config.toml
num_hidden_layers = 8
hidden_size = 320
n_experts = 32
experts_per_token = 2
d_expert = 176
d_shared_expert = 0
hidden_act = "swiglu"
moe_layers = [1, 2, 3, 4, 5, 6, 7]
router_score = "softmax"
normalize_top_k = true
routed_scale = 1.41
balance_loss = 0.0192
balance_bias = false
router_z_loss = 0.001
init_std_router = 0.0143
lr_router = 0.000436
vocab_size = 8192
norm = "rmsnorm"
norm_eps = 1e-05
tie_word_embeddings = false
optimizer = "soap_variant"
learning_rate = 0.0044
beta1 = 0.95
beta2 = 0.95
batch_tokens = 65536
max_seq_len = 512
train_tokens = 293900000
max_steps = 4485
dataset = "wikipedia_en"
Below are experts of layer 3 (counted from 0) of a mixture-of-experts language model. Rows are named router (the router's row for the expert), gate (a neuron's input weights, with its number), up (a neuron's input weights, with its number), down (a neuron's output weights, with its number) and show model dimensions 0-39. Each number is 500 + 50 x the weight over its row's rms, rounded and kept within 0 to 999. Numbers have three digits each.
After each expert's rows: "raises" lists some tokens whose logits its average output raises strongly, later layers aside. This comes from a sample of Wikipedia text that the model never trained on.

# expert 28
router:510503539502500505401513597461432518588534485414473535516432392508496572538470489530512477475473427595527544485435542539
gate0:467515396430571573510482492591542581605491609403469525494446489423444438505486596584440523423460543405570510542469527498
up0:510499522450447554401427523433530423406455521462503545533486567500599492487507503494457466511570488572506464446524527548
down0:554463546592474509564509576524543474554460438364510532498448493633556519545595422544465518496511546458551554553493540566
gate1:569545494435406477513469500486512566531509451490588517547469534532530511497447502552522508472496584629502594487520557520
up1:432425490568509495563442387432474445519480584460565515524527462511509560493521557536537557516403535630571535496472452532
down1:503551491440494416562457496507465562484555482526459470484523546447418588589480511542474520523477590496582514651541421413
gate2:475560530493427421425448474413467486488540614491462534451492536441537448477604563524444468519527554643492446595518493559
up2:488549608498451479439494425523562510481572581475473526515420524496589536442527562559496556590448537628462448534598449424
down2:523590507530533469512516508510500556471479517445464470505528473480560472446474478483433531544523446501469557518434458553
gate3:506422363519499566529503585480564524585465482488542515468555441505486468467483541526497446488438525490558490439401479565
up3:470520494582514572562550419480469557518526527545507531505440598499507462460390569499462525476479486508417423485518585516
down3:500644546553502598472407510539459469411524453385485426522501457522392480462415491462477439484529471485602428447517489573
gate4:556496476493565480614450534488502440536510398485483385462582500483522534523492391437390472445567528514547394490508543455
up4:612528531437486571505467461569520423563539507517463448485562485474489496478537548433576499472508452561519437515511413491
down4:495496495484501452454491546500471514551398373503380491457447485510512567414526561466485547470469455524459448476463440530
gate5:506492536484494414531474553564472513547537446423603517414471513518459461476448471394539512439595501437537500485492544573
up5:498435545532505523506512511549496560363504523484501460452483450554442429386473552529528469537497500492548552457602420453
down5:495481535458470526471475494515512553453535439501498543570581513563510614448560577443437472543513545508481507598521560519
gate6:523574593456525526464474382490487561508543446415506566466469551493409558473571530437456620504456463542524461455495509516
up6:538490511529530560404477497499499586443533417509621570609439471507481423492501549462605532553526496501530595514456465471
down6:549458441506538493516508449463562512513472560418580533481545558637475463479501473583520504651523498586568563509389538480
raises: "d", "di", "ck", "li", "ke", "z"

# expert 12
router:479532514539499563459474471474440440513443451452506495532423511530483508510455589384551501434444474510559541444481556533
gate0:508474575572476463486461435487446527537535480433403538527476491455499546419443388395524541472500526524538518502526490486
up0:518572465431514442417540590385498493466540536462591419405397467501584430505565564454476584494499449384496471503485494549
down0:517485470402495489588452516474551511516574571565481457533479535484512445516443496462507584553499456430412474484552553508
gate1:501571475452518553449508482484465476541530473539501568501514433462567565591524446504510509511538447537558482458482464507
up1:537496489461554424438539544498403468411523480689574448530468426522472477532514518519495522488440523508550410587515558480
down1:583462525568492437362514495481476479444562528437485456568484490493501581461493527552538493466369559508489487515545513467
gate2:465432497585552564530553442484431546470468546559503458472386452524511424445462460493501416475494479513548498529474498535
up2:556521516579439443444505539586450478478539525486487557429469473408558483455520450402523449474466497486508542563511534426
down2:576489440421613374461560545486516411447525509498557494465429598450570472456514508478575513522437494483481427597572485489
gate3:490565548548426412492516488365512444550449446488480442455546643531464492479414387488507541420444415503561562446565543498
up3:484502497516484486469427483487492524493580505464468500544483478523526550475550483531403514561572461509466507504485482593
down3:452442431535533566556459498521532446481440482425514454592540562479527560413508562569474399512569567503465501495509508497
gate4:488485563568601490490544539438468537561453435429440537525429520509541527430462510431476502432571425486523432450528392526
up4:445480556591498538446490617551542455463505499648413507429519493450456525461584502606454548529492597514479525561521557418
down4:555583370549505498500462454536375457425556529591503484531539495419544534538488484517483490518581479520447417554494415398
gate5:537422470534516481432542478452561428568543413424566481576486523493452521449545546615509533450517559481551524578513541465
up5:413518419587395473532533559593521455559448467549467563472510540527454501497503527556527439500543480522473607562444410562
down5:439516539482523506497510476506437520473487475587532530530503420448568484551515595504519489569467440416409576573556518449
gate6:519566495526435619516433433442482575553450503508547526610481433510574440536503556440377486494476420579441527505523452497
up6:369553487467418419467467497469475408513517403419535511656543509473514475483548480434495581523437496456498495442494488532
down6:562496455567509506453578465456472462496637465511461546532511558547456432509473441470506511426489430454431513469479512430
raises: "s", "-", "\n"

# expert 14
router:506482466511468522484552563473467518580472447431536492531428533523488544490418511513515448481468540556510457458498523586
gate0:484447503498443535439516503576449468563560487534507513458466460566558453474416531503513451466573497430458529570511567489
up0:547453538474470514541514469524435472485575538533495371563501479461600531484569495466528582520534465490498457477527454474
down0:455434468450548467573468501516539539521493501562486370549489486500453472514512467431556609472497561548588533511453509538
gate1:494425403504534559438479579515505488518448473438538565532466508479522455503544387464564428468576546448482484518594442578
up1:498530499421450402461544535404505577430483472513515507466432429573458514608452543519542524613481509541573446487447566442
down1:484546544472399469460587471462584475542474552589554559443539522439474507531379498519522455480498566433393457466567544517
gate2:567540473517486427510533565539433458531453495524510464499492445516563435495411571601400435414544452555446477494507459654
up2:469557435534456471536551491557525437463544526509532459463517485504498473461492490520484377434419445564457495484530492607
down2:473552401549468526464479446594493460475540440431536523487562513524511469496526471594413495565496505448438551565452464492
gate3:483456548507553528420590400464505507492480440482491520650419479555380518550432583542484470559471401562570532451534484681
up3:512548507490465446569467587495455484487473476629600442525447503465541438518438520444527582471626538493575393541500461423
down3:488440543532517609506555604438539523491475512607542538497464499526565437492520519451553495574566501439396435447391534548
gate4:518514480536511395489525534503393446537482464497480494503505523569476605512477482440464472379448418496542546422434462566
up4:560480487535433490461451571484492499468492555412538574512496525342454441485514453523519488435454498407510451471465450438
down4:438501600558423487491444541544516588532482450485393512523539504537499528493521483495561526488436546510454544512513464580
gate5:639439419510550416587481589457510553471527522537505567582504429569476561587404492461461485531534501493559566493493504524
up5:513441493543482428622494499514580571473514616590467533491513506426504567434492514417452493546442490587559473456517481565
down5:431441468507453491464535495537547527489492457427478587432594528554480479493539495570395506479544497474559506424489558474
gate6:425530446535471539577565496523480406467525477359470635513515538582489494541442414458471484544484590514434400461532606502
up6:385564520425494514522540521566442538523527437484510368467518484492555581517523457534504505430566509559447562516455449496
down6:490481396526521517421476438537530488567541426477556537516524402438469413544470496541432657571500516530451524523533427515
raises: ",", ":", " and", "c", "'", " |"

# expert 27
router:492516545543486520456534524498467455565454525474469497518432454481510500470547526511511526492456485526464535501498587521
gate0:553579559483484512436530558465502443545496466535523541468488447546531540613555494490622459641464507519447509605544473559
up0:462504356493614499434533566488487405510400487520509575532366373473501440566496433594518499602478542477469508575536484504
down0:458590458485493481428512519448482549449463499393521484520472452505451491492530451451587577546513391525454495481585456459
gate1:413484480457566469462451486612454517543517561415519513569474499502506477486538487561532554507464526483487482542493562428
up1:571463426522558479427424517490576537552499475490465512572419485552504398504475499432560504471477457485436528528572472466
down1:460588549454450445609584498533484489441454502513597468538537462567481477478445508454447468450539408488449533545545492531
gate2:481538490475534468448506532508461555543331557569557524457527546593446487509486533473434492533550564593509404500523543488
up2:547465543541474449562471478593558466452574443519463504515549456485485507560548514574629510437435464474473545463519494526
down2:472432460514560472491500427557507545501543496516591493486466514514608638549577491440562485519481489374524538496545571487
gate3:486517520529579562512460402556461460525468528481527495439451441499544495514566497540398451576554448418555433515527477460
up3:496523532514395442526542523508563431446507472443478479544526529439460452576397562534589635418403563518515493519520485494
down3:529453489542367490411495548554508536469502455414474501504568512559507552486411557560561544429456493547376532498530508551
gate4:502520547537458534420438530466470478406369502422482465511576518567437512492476627473525551483484464540441554529498498533
up4:479501467506485531479560475617590512567501556496518471508536545456472404492463474440452406535444503464542451511473509493
down4:404506548436436501540492484589483540460522569495411455555406446494473395470417497418504460476426558499514463533555509586
gate5:545571526553467529559483466514468423573518574498448475495544494536474530371550558502461451453509502541425602529589474596
up5:522506377482465462415520460472425525443443507496472523473505474496453513489493467480568538459425534542499460475458475514
down5:505487433363499494575530439456480509561546522496500489655527579564613540475474505550513504549509525471587473551402510633
gate6:512414552466501482479515399461595424509596475487473525526428571458563565465568533503506554498515402537362500465511459397
up6:526467460554455461519522573499480533431524449522515488460574557503628594564559504555520513494559470453543562481499469479
down6:460507431475454490502500529477580545540490497469487548509588426504489456473561585556518602415430532546514523521468434497
raises: ".", "-", " in", " to", ",", "\n"

# expert 22
router:428565535509479548414515550466482438500537451530504495507452469547474579511427487452548458503448441503573515417504537516
gate0:612430502490517580536546464420447459500468511497467517523526577550499499420516472526597545504415480468543566548462433432
up0:473452537518524447496428580489505507521524599550482542491441476449504540407457564533505462376495508429519440446473514468
down0:477499490525485464538499457480422545475474569474430530476521497480463537541512518496450461551461499391410541492525550571
gate1:515562576520563521536495506550451525550586471522493485522422520614447465448482497469452488613423585481585477487462507561
up1:441489600549499517522576458536439510609497542500557453516452549461524418480435564482515447588478479498481418607466586488
down1:516551478555405527478420509540488370455469579577560497532477501484446539504458523469434504527629518562515556404556540621
gate2:494566511533492516547506457494499568445564554519461582444505615443471528462324449454568406481531486433529600514638461580
up2:575494486521512552462476507450469542526448551530457497458540493597526416483479500573499470490418525456507449593523561437
down2:540553506507427548488523522497472460540502487551552487515543566469506527417588510493536537451517453502500385519484438500
gate3:450449425407453551298566448468564504494515429531499497509531566546514534482492429451499460463406484395478487407522520502
up3:509444437400492478531460510433579519546452542586455417487586489480435486406455525483550483493377525443511537526512510506
down3:532496440344531543422525465521529507413473525480500530468591470447507492566521460460396474500508487469447565464485507430
gate4:538445500549559493464455535477483471475534498448475413529518542455449589528521488483542440505488533508561541469467519502
up4:472467475427564561493494499431473522521528446490611474495489451531401496454534490512495553514450608427470526562497585482
down4:463547471453491527527531552413516516509455463503507482419557478576531497525483470468559576440475416514532513508534481453
gate5:481417542502453453530489497471671553526533524509471571555513510420507624429396531447488517475511528515532588467605401492
up5:512525535547495520541569475539613487506506510486442442452523461536506582483485530510445578445526509590563496487596535522
down5:431416451523578464632434571502488504471560432530538460563470540477478505512521529502532478477506467465584531408497516499
gate6:600464515588503478466534563467506543506472495524465479546565568470538479468464444505490498512475488584521561505566503545
up6:571461579516501455431518494543454466538440517529497458498468542517420512504488446487471507527501534537484428474471465579
down6:417496483470524496549474511531548504528453573493591508535427522490467463459521504463489556474540491556450571530459462489
raises: " of", "s", " that", " from", " in", ","

# expert 16
router:532519477514491604492510495473388372537463478507523469530484489562513561537493512487538478486475496518577482531506562544
gate0:540405540515522520406434520490492601498508379465535432518421495497516506515460478454453506520515497487533504510512527515
up0:510546530527483508580529512539454469585543541492548602612600524477427503519592535491487480552460460469546483534487438575
down0:519595523564533546460547541521481447565435559458456444528543461434409437566507470493533537424438454540525538524516456575
gate1:539513520458508574418517455417496450467517499512458393473493384472496440628522556536480462509528532570425467577477475515
up1:544434504474392464468558495486500460527593485399507453552511462504511484513527489493449606440533576515509472574498540628
down1:469479532469604517505462441530463496402421509478504471574499523438536542466532499503525448579611560520532510437500453517
gate2:494376521538604537463579482489474545498485512517446485452560477494464487513541559396614466455444439493574473574519420511
up2:603474525453519486418460545479550544481577444534502490413535563479509488513526540437547455382542549634472516431510557414
down2:469481490476510427534476502489434492470540495505538471498463439346494471490555470564503477526440443370605486401454480423
gate3:570500500496448572459468516393495503512495560444434439528448482527553484554407474514576429542487522531521488523421412569
up3:516430514473385498516557525585497617503518496475528491514467478416600485495569581545470492509443489447501490419492558532
down3:492627407517497539452453468493507499424525450559461467491527508457519525455491524500480566403568460499559369391517530574
gate4:441452650508507438464494486512495461485543476428495597462502437431357597523544575516508550483526490426411440488515512494
up4:543505452614428543411377549458474487498383514549479502463520505434587479587376481556481467508484482552553501457408512473
down4:528467441531559461588506493495489552444536480514596403496486450515520497493474482481466619448533520404494537594480610489
gate5:507512455459549493453485607449411436581457437484457543552497560430418521440487489509491499505404506467518554450459456555
up5:444584524533520321520449524528421498496531463439548430540549390532460537535533480608474508431476570488513590457538486437
down5:402566487536418483486629497536473521494596494519483511462543470562556383453352545444538486504576437479494480547459476473
gate6:536538558489504448520589535493514436490526497447617500580490448439487447513462559525462565472438531443554427424458516522
up6:539522458547522497493564525560522457430533478533496495448469438550477468498489536442435431515452542554483529585450531535
down6:444498592473534444447539389489507579498494471450582511527468490403416531495534453444468521539514504512564492508440490509
raises: "al", "id", "ale", "ar"

# expert 1
router:568493551498543517422472514489473465538460422490399567525457525589522558494516559453497389447530587505511489456480522546
gate0:542507497554532547483568429517461410506437569501525439546559477531533397435522427326488530542491531568575506471477489492
up0:640520622545528527452551518460463452477595501530515485485425472589423525501545531449512480511527663491518495545465421477
down0:541485480486540555545516457477559610529431490457531486426598575533532427500466548394475521520473464531474489482520458528
gate1:483507574491538497543439420459513518448477505450446570638434467593458569545554532527575609541451463455529486492503441523
up1:473490421535525533568518430559492514529452452445460559570468491524508573552542488523523483510532480559494468450543491578
down1:526491517526492471565432504520530479496446451584546455541440595600601439508487492535426479496552490517423526587437485508
gate2:571452549595431499505582537583521456497407509501477464524416475509560443516523457481523497553473504471555469531525460520
up2:520481505500541453426474528447519543487517459486517519512454512514486523465509500482627487558630432540536454544507595524
down2:469560568525420472588500477504551479604534578549562493487535619571459497427470410474476568486500528516483496526417446524
gate3:602573579451552432459493541464549512580485545481487446560456473435502560472576520457475631506493551546557494543507528508
up3:561473467445566412512498578447439405542530525507478571463478507562515461567566508422564486548539535480475483516521507494
down3:473592517524594560529477537468564552455555526604452589534522468461387460508495520508543441517514458497547539504486432546
gate4:497551398540516405482418561491494564513483505477523467502437464521552475452510489552522510457444530518521490575469545478
up4:411437467444488565499500497492537560543522508515514533521520537524519550582509580444440506591535485479505407455474465526
down4:501463418511542494511572527411430471492487554473450530414460457472468485532521395444440516491437488569527470520514547475
gate5:371433467526474513498530535407537547562517578424485485533490550370472435593610455479533432526516591514439445434477575363
up5:558541536535547456499518451553585427475550558581537512406568486493520525468534438468530527478516438534505475515559475545
down5:478510476528494558497473487558517420499492402525534499518526426497541601479402495477485488523544418437448519427499432476
gate6:483569435456500565458555567510510536466444555501461416475570438535460526456533551488509444491541576553536506492450534510
up6:444513422475505504498591515522602563523459546471458379521511563549484505501473578602518492508634527508498520456433638510
down6:556527554468528513513488484541513452459530458540511564482558425429551460492497460415442421559490482523464457477470467487
raises: " the", " their", " his", " a", " its", " them"

# expert 0
router:565517517553486588494524504461434506588495493475528438585445548467513544503507597474466468485527452524522488565524482583
gate0:560428414477512451578510531550461450411476514439465458403520539531492525589504543567469584423618430443544456536441552534
up0:450398502518539503482494509557571491472511451452493554495590525469463528514452523479518448515498633492553467555503513555
down0:504468492476474501635441512489511486470535537487494499444561517501468474449472518523456520431551555522565490517427482525
gate1:573501453526518466428482509488478521507469518484475499458562585365473555544431514411527592503564477600472436501577626554
up1:487538512486477525478563516450450601523508569528420428447511563489517508458494473483477549549493563455524510541497550568
down1:538454566474461580504460570548447546470463391522535528500540532551459538496490470522516540567403474494519480579423547533
gate2:357511494553452542411381447568591537495608504437548519544419463456515517495512422537560452537521573470408503535482585493
up2:567388533448497519507517527484436423495453519471534471467510475409555478458534488423427548451420501515471445353504339507
down2:552481561547570544491463539549525400507533495446490585482384496439461538451506527471532507497607494516516427410444459550
gate3:387531527472565396531526422484509447513494506602637492514574559450535518514473457466531569502471524492497446488553591471
up3:478477489436500464525500432471464432477582494513492546385432462402546488431499518472539510508524516527472448517483546494
down3:493464425473486430511398519662452515503479541475481424529540497518550526499471461459530630563449584471484523513514533563
gate4:563502465474462522475437459489487533509473530502534450505442466561470498414503432408475517467525513567486414559595492593
up4:405518505492541469493477493500485521479523446467580479498454430507534511521533442519520537468516498525600459500549529447
down4:474507504490483546468517451480466542400565455508490550492570479526441457461507504554524529525564460420523509469491508530
gate5:610539482445543484443480532560442487496519438480591492564475467538482534585451555506580458504543509506536416528538504445
up5:542476514480461473489510493532461505519550488502553462607464553516454485565428479536516490555515499531512483476422471474
down5:479580521504452483576467463476473481538494491469500448637532462455527463466567394492512540530461555458494505437498462409
gate6:523506527484552456476555496512485566466575529530552514541481488549463495546542521516496506548442635477605584473470490493
up6:508473528509582528493486460454463587559520440529413509484454501506432475526496448477406491581533585493620559534462534459
down6:538534425568498477501441351476481608524517532486529482456480539425418526560478529534582450527486469545567537528505480543
raises: "=", "The", "M", " former", "In", "|"

# expert 18
router:497482509545442558452523592493470442472448466520501442514462550521525527539478547472485513469421515544521452530530534530
gate0:535483484520533578547486465522521487598413506615519358475536488556512459517487452501568549460499528517477540476516487500
up0:441491545532494456510538532518501486477482435427478496528459501503473497506464399496544534526560458506535553441588470502
down0:546542432499626511577478475559523560406453489436440553544488568449450430502516456453496498456502504509476489471478560543
gate1:497515434522446514562407541483541456508475533542631481540479501521535539533442475472556526389499556562445461483544566545
up1:569515477557432520566412513527446536412528543506575417470544491472536547562457536531558598505577464557501476420446511497
down1:505465525502467584396493509509503560453456500463519420447440479402484562440533492495504542505510522458496503412556464537
gate2:510468542494409489520507580532534471482500388424506516491532503457528469432502543509495486485418563545523459445465506538
up2:389548462492495515455594595506483505474473516519415425558462496511457473510402529488395520532457537480616567460475432544
down2:486552470467640582586562472413555480490534519518492436391515561485540511529571396520515558511410503469552547426515445457
gate3:413501588460611547519417492479456455513476504491438513494494492398550470514548515498522484481406522475484531545451459489
up3:459504447501473452451522461515503428452457445521469455505483489493418521507440482466525490550541527430534466444476539421
down3:483537499481473490574452493435602550451641538481477372481508481353563528410465503515508494540453533459558495486462506511
gate4:480541514458458384575475491486441506453531528544502465586507463586592445537543525464508435504469482561435499497408508446
up4:422489556507476463524474466650450484419541514496503444519469532614506503575450448487533440569550447508422554585424514422
down4:538481444486410494525504480460443451481404555517516570429431496487513536413453456470539468457487456561499571482472540502
gate5:410530532478421502481454535531481538456475514506510471528515473519459614446560476499443445479470440544602452568459460511
up5:521439521433498529398490569498468457531496549502611524499390547490490471509487494488488514554515608515468497516528538566
down5:467432569485474494557481518478513448421482527491496534568432525504460519518519567479418431519530522559487490501545534564
gate6:406383384519519545464655519435487475476506421493442353582586465547456573476476477494521504567505455464621473517540464489
up6:483533530466541594505485484531417440459479494519548456496444488433580537451478597600489431480505448516427463444428556545
down6:504464400515497505434509472431516448425560489565535527503485558477470553533534417464409535519549437445512484433475501525
raises: ",", " and", ".", " in", " (", "-"

# expert 13
router:507534564529458567453507542479521479555492504492441572500412495484569559484488516517536482453494572528549445519493540561
gate0:468446467486462520492523514487433448526549508539498433483542529460447473587479491580490502533541391525511505485573605459
up0:440516516562462483339490502497520472536563496418605610459537431476512575495576455474433478537453467558427513476584469568
down0:527607470435455409536414599454533441440460536463461542455486520491508567512481521489517494404428484408489472506494570605
gate1:509437506647563519465476442418514551490596473485492559527537459566519485510604545441555410490516526421469518594455467548
up1:486491476579582565524430518519458520486506536428497413543459473625552534574578564580513536502479547434505477591426518518
down1:513571502485595518452443479489522616495550509480453494559478540447502431385624498503484497613491569454531551554586514481
gate2:393457470494537560547535454486471518484601507492529456417556567509585587443598545552531440501492493508550526465503499514
up2:555599431506561528464461485423497555508549608385553518506528545547464525480449479546452431480482531502547622508552479512
down2:465484454550514522563459518469480570426448522498546419494504424505475550566496518485575533567457502499488582441485504582
gate3:554578494520567458526470505435564511550476462497450501583497582529510470490444587478396530446419507581442569457545534537
up3:567566404476524509591504400454620484509501464553533466468438488447515557446456524544426539542442495570487497507558579520
down3:484464489637520507529496489513488538541427426492477554438426506433437529503487488558493578411522430494404488398574566452
gate4:570572478432432549460503497489459470501548546552426499511523430481515420482501435594493518497527565483568505457430598438
up4:487505480453490419484545443624431425467467471543452466560512455503533418473516515542475559556512516490540517451465566488
down4:487436469471496387606501520511461579456536538525500505564453446521488481549491551476492519477532509566483459418538487561
gate5:525550547558437543473563515442571424502435560480573488473509523436558558438503525548485481568509578509452492535598542540
up5:461529483476410558454535474529475467503471507435573473546519488400488590442470550496543417525512576492465461624535515522
down5:452548519537492505488514503465506434538483517449472543499511493549464469562543456402392423496532426548612470391526503447
gate6:512452572604481532458469524549516505447542497564496570391475494462486563400551587430461503496518526636448458483481496550
up6:515490543440497451501504484478547517474453511529454499397479438445499516429424477540540496435623565568496463444536414533
down6:461479503474531450431415540480411497483526555497479537515555566523493506475494471507475460394548467492505431488520506477
raises: "c", "he", "ati", "-", "em", "\n"

# expert 31
router:524510513562466571418460481495437486516452482486489551498432419534532497450442588472529545457566462536534531512506461537
gate0:527485396524541517502544422415509431633530444414458522422503492480469570512585516502448458539416436533485500547575424514
up0:557400483510420516463460567542449514541443529565467576517508480569389474474613494419462532443499525449469523522466485480
down0:441468486475487568527498517456499429587523531409469560556477495430559541477567488444537460449441359584507367486517503535
gate1:496372533576503523346587467585418501513425617510363495533501545507558543448452476534364477489446432424537501437511510433
up1:442429422481559499572440521468464500531512474521543472507389502488406459440578415462588576541583491486466495545509510458
down1:636513500557477506450466567552486515535536520528543527526529660503516445549524502458492463471470462527508533472501531495
gate2:592554557544481541538486505455580451490402517533516472556414489536506537455536445430508554588578513463532473533513529501
up2:612537551554521556496523456415544395470496451488589519610533420452485530534531489612485374515549604474508477469557577501
down2:480506470547479489464418534474491475474501524447468494430557430594537459580541546455415550435476430528510445500549496501
gate3:533494547390432473454453561515386504500503476556478477547385470487561523520536620592457549536507519526490475540503458523
up3:520435580484513453545393546483359488516521536495405435520504470591549467498488542519444491477570473482428489543460473476
down3:525452515469393463540388543466481482455490530485448478542444547599534508529558478512531468444557445456456548451458536449
gate4:528576544556404476501478584459486424523542457579488490529554465485558480444534508543425472391493537466565465481551509491
up4:486544503430421559556454552469408569560534528543496546449484499472470465508517490542548520594467493552536493478436502517
down4:587545517470538561406500488514520438509463389453527495556543532483535435453494543487571508451485553463542597542513507530
gate5:470465475483442536435491450459443533462483562460512472575594494603576519501440484422527451568577461558486500531492411519
up5:527550461569458554469529568544492462477479428481460503512452490523500492472508583558504545481548519510481474603518460502
down5:481445513500507389486558538429540517512486495613506542471449462428450538515510492460590541462391552488485534484439462513
gate6:512464425476462413529528550485439542591559511537401521454424503502506496499458417476429595507506385438517560435460419562
up6:553462479541479475533464450526498529639459455458545399564521534407498471510489407460470538526527562590449531501469439539
down6:473464472409483531507551539488468505449542471458474601537522456530418503462558559575540432469467465431521501474469550452
raises: " the", " both", " and", " as", " a", " while"

# expert 25
router:541452470500393508511577568378477429530473518455426520573435446567476554499536549554521554422431571528531484481505564490
gate0:544496491505440520544560507505479481566536550607473557483430475540497544544519565494528501546491493456538540474454552545
up0:525474451464516516542530485574494449496554542553535471496505441579646551441489591515549492610487525557578499489436478472
down0:495509483589469590487494461577552425512488565570519518509518506528548431519619491422412452542410499416465563464584569509
gate1:484554486466493418403581442467439527586483472550495533560508386527511534533535527515421585462530537531552451526460549527
up1:521576561429583495451510485524568562569547582573492544530407508538447540497452471468429557382574445539483517506527507537
down1:451490521447489544488494447557491566551547478533549483455468475525459538468345606472488567408506565526567520492514523523
gate2:530460585497519504398594419438472438494493481342505418537516515506462533491442479568414505540434617509474449498497470503
up2:499614469548472585532502426455448550449576483512469552466575501536432494550526496464507452479547545560540562513562508519
down2:471396500423458627539519536398528497544418445559507468562440512507561475421516406568546504604419449465580533428504516517
gate3:465398460535576450485535487445451450476523495430484482477590449443451490422576466491471427488533572462491491518590557512
up3:398580550515488567519561471544460646499471482483539512515463491524503615570491457515467543400459459462291513398505490503
down3:500431526535473582432442467523527478435576570560451504449566508453522511531470593456412537514528512519505536505573516520
gate4:505540609431519495531570452565557540543480498525566473464428557506536528546493416522436503500446444517503476468450507548
up4:429525546398538442498443457498498588558517503517470556514592587490582553510490546496477471481515420433494428372487449519
down4:454464455616535500453475412536534555460413476617543486481630524508579553524488563554416513571493498504379517474443536566
gate5:500553468457449555508527519435467387454467471379466501516538517428563560384439416509415472461585453527447485438366537496
up5:605445513477452534522459485417440476569486527425539518566461490489460563452511564523594545473538472470504463424485442563
down5:474515468486457549474589542461461528520545466460580481401520445470542465446471484479539497501537546452509375522471529456
gate6:485485543508425570544517504466501515462566484500575462521484457470571578528460513569615500557482513536492488511474542506
up6:425496418398440568509558480496511488449556442523447474618491602511544552472520571450478460456401447489424494555532416470
down6:558552439439497495432345576453536506436427535440527521476513553555401399503579476506552517484536525510464471533559468447
raises: "'", "-", ",", ".", " &", " and"

# expert 19
router:567468487556421514531451578387468419540514537438517535433522528510395602504481487510562511404541555529554539486398548518
gate0:492448504479490508566533407521424459503590514607492421554563427473528596485523507468453448466593536539420509398409539405
up0:497487504529530428555564578482438469447533423479504422519531519566530564556450504475436544429460362476484480521458526559
down0:523443526554536529519578467494477492481526477580462468403450410459543468627503431465493403530548499485508533541421568527
gate1:485500473452522487486476544556588552587569476490586505494449476392505549519443403532539466517447408568527442491511575452
up1:455470434506544477445473494436428598582534494481551396385528523501548522479583484456583516560441451508478628451451584556
down1:419510484482386506511475425508467592544510537478503427482531508451600467530401503500473420462546499492506445446559388505
gate2:417599553452441461477406509497501470542509513357390508484595481558459508502497488537489520481495465483460532504481539521
up2:543485434528528586578492498472455431394510445509541458602518456493505557417498530483525484457572434502453447485512501423
down2:479573508510504454468457502573498486543499465469453542485419519494465544474399533435489446475477450417450554517477428443
gate3:561355436468464535546453482462516495488571534443496488489485545439532493496543499435519520443524385545466526513473524551
up3:521485459375419530386477548483470410497520501548523485531465543539474454540516454430478474462534469508490546477493477526
down3:431625464528420573599514531491539498479576515592486514447477519519416508505451558536484566432515482570475454582501499526
gate4:468409471501545582532584466488444475388490485506448494463554499412488498467454548580548399470474464520486601479551485478
up4:451445486576468495490464493472532383551520532622513627515488581479471462525439509487468508448543454493488492513463447466
down4:502450491453438479542522463383491536480561517546463563452438474567537536556527530456482566449437479493387537521438524494
gate5:552400489473536482488514494524445518502501586490539542542490506509462504502580432577482635454453536529511377530443576547
up5:528439501490511462494470517498502543410578461506585558503525435486473551616520451506423607544497596485462476528544510476
down5:528426482428458537502473433520505438448506611404514509456492516454478577532471472440502598540484408442495489487561473480
gate6:509573535510477575411572518573556407567504620477496422508539434525496608464478508483545604481485519447555554558529547549
up6:447432498590450486525480514495509552471439485499469483442433542559552426514539495587466524579460534528463479451624445425
down6:505514399541494460571473496454545587522494436390506544540522483489475469509488498494510544487560475656512536459549496555
raises: "-", "'", ",", " and", "s", "."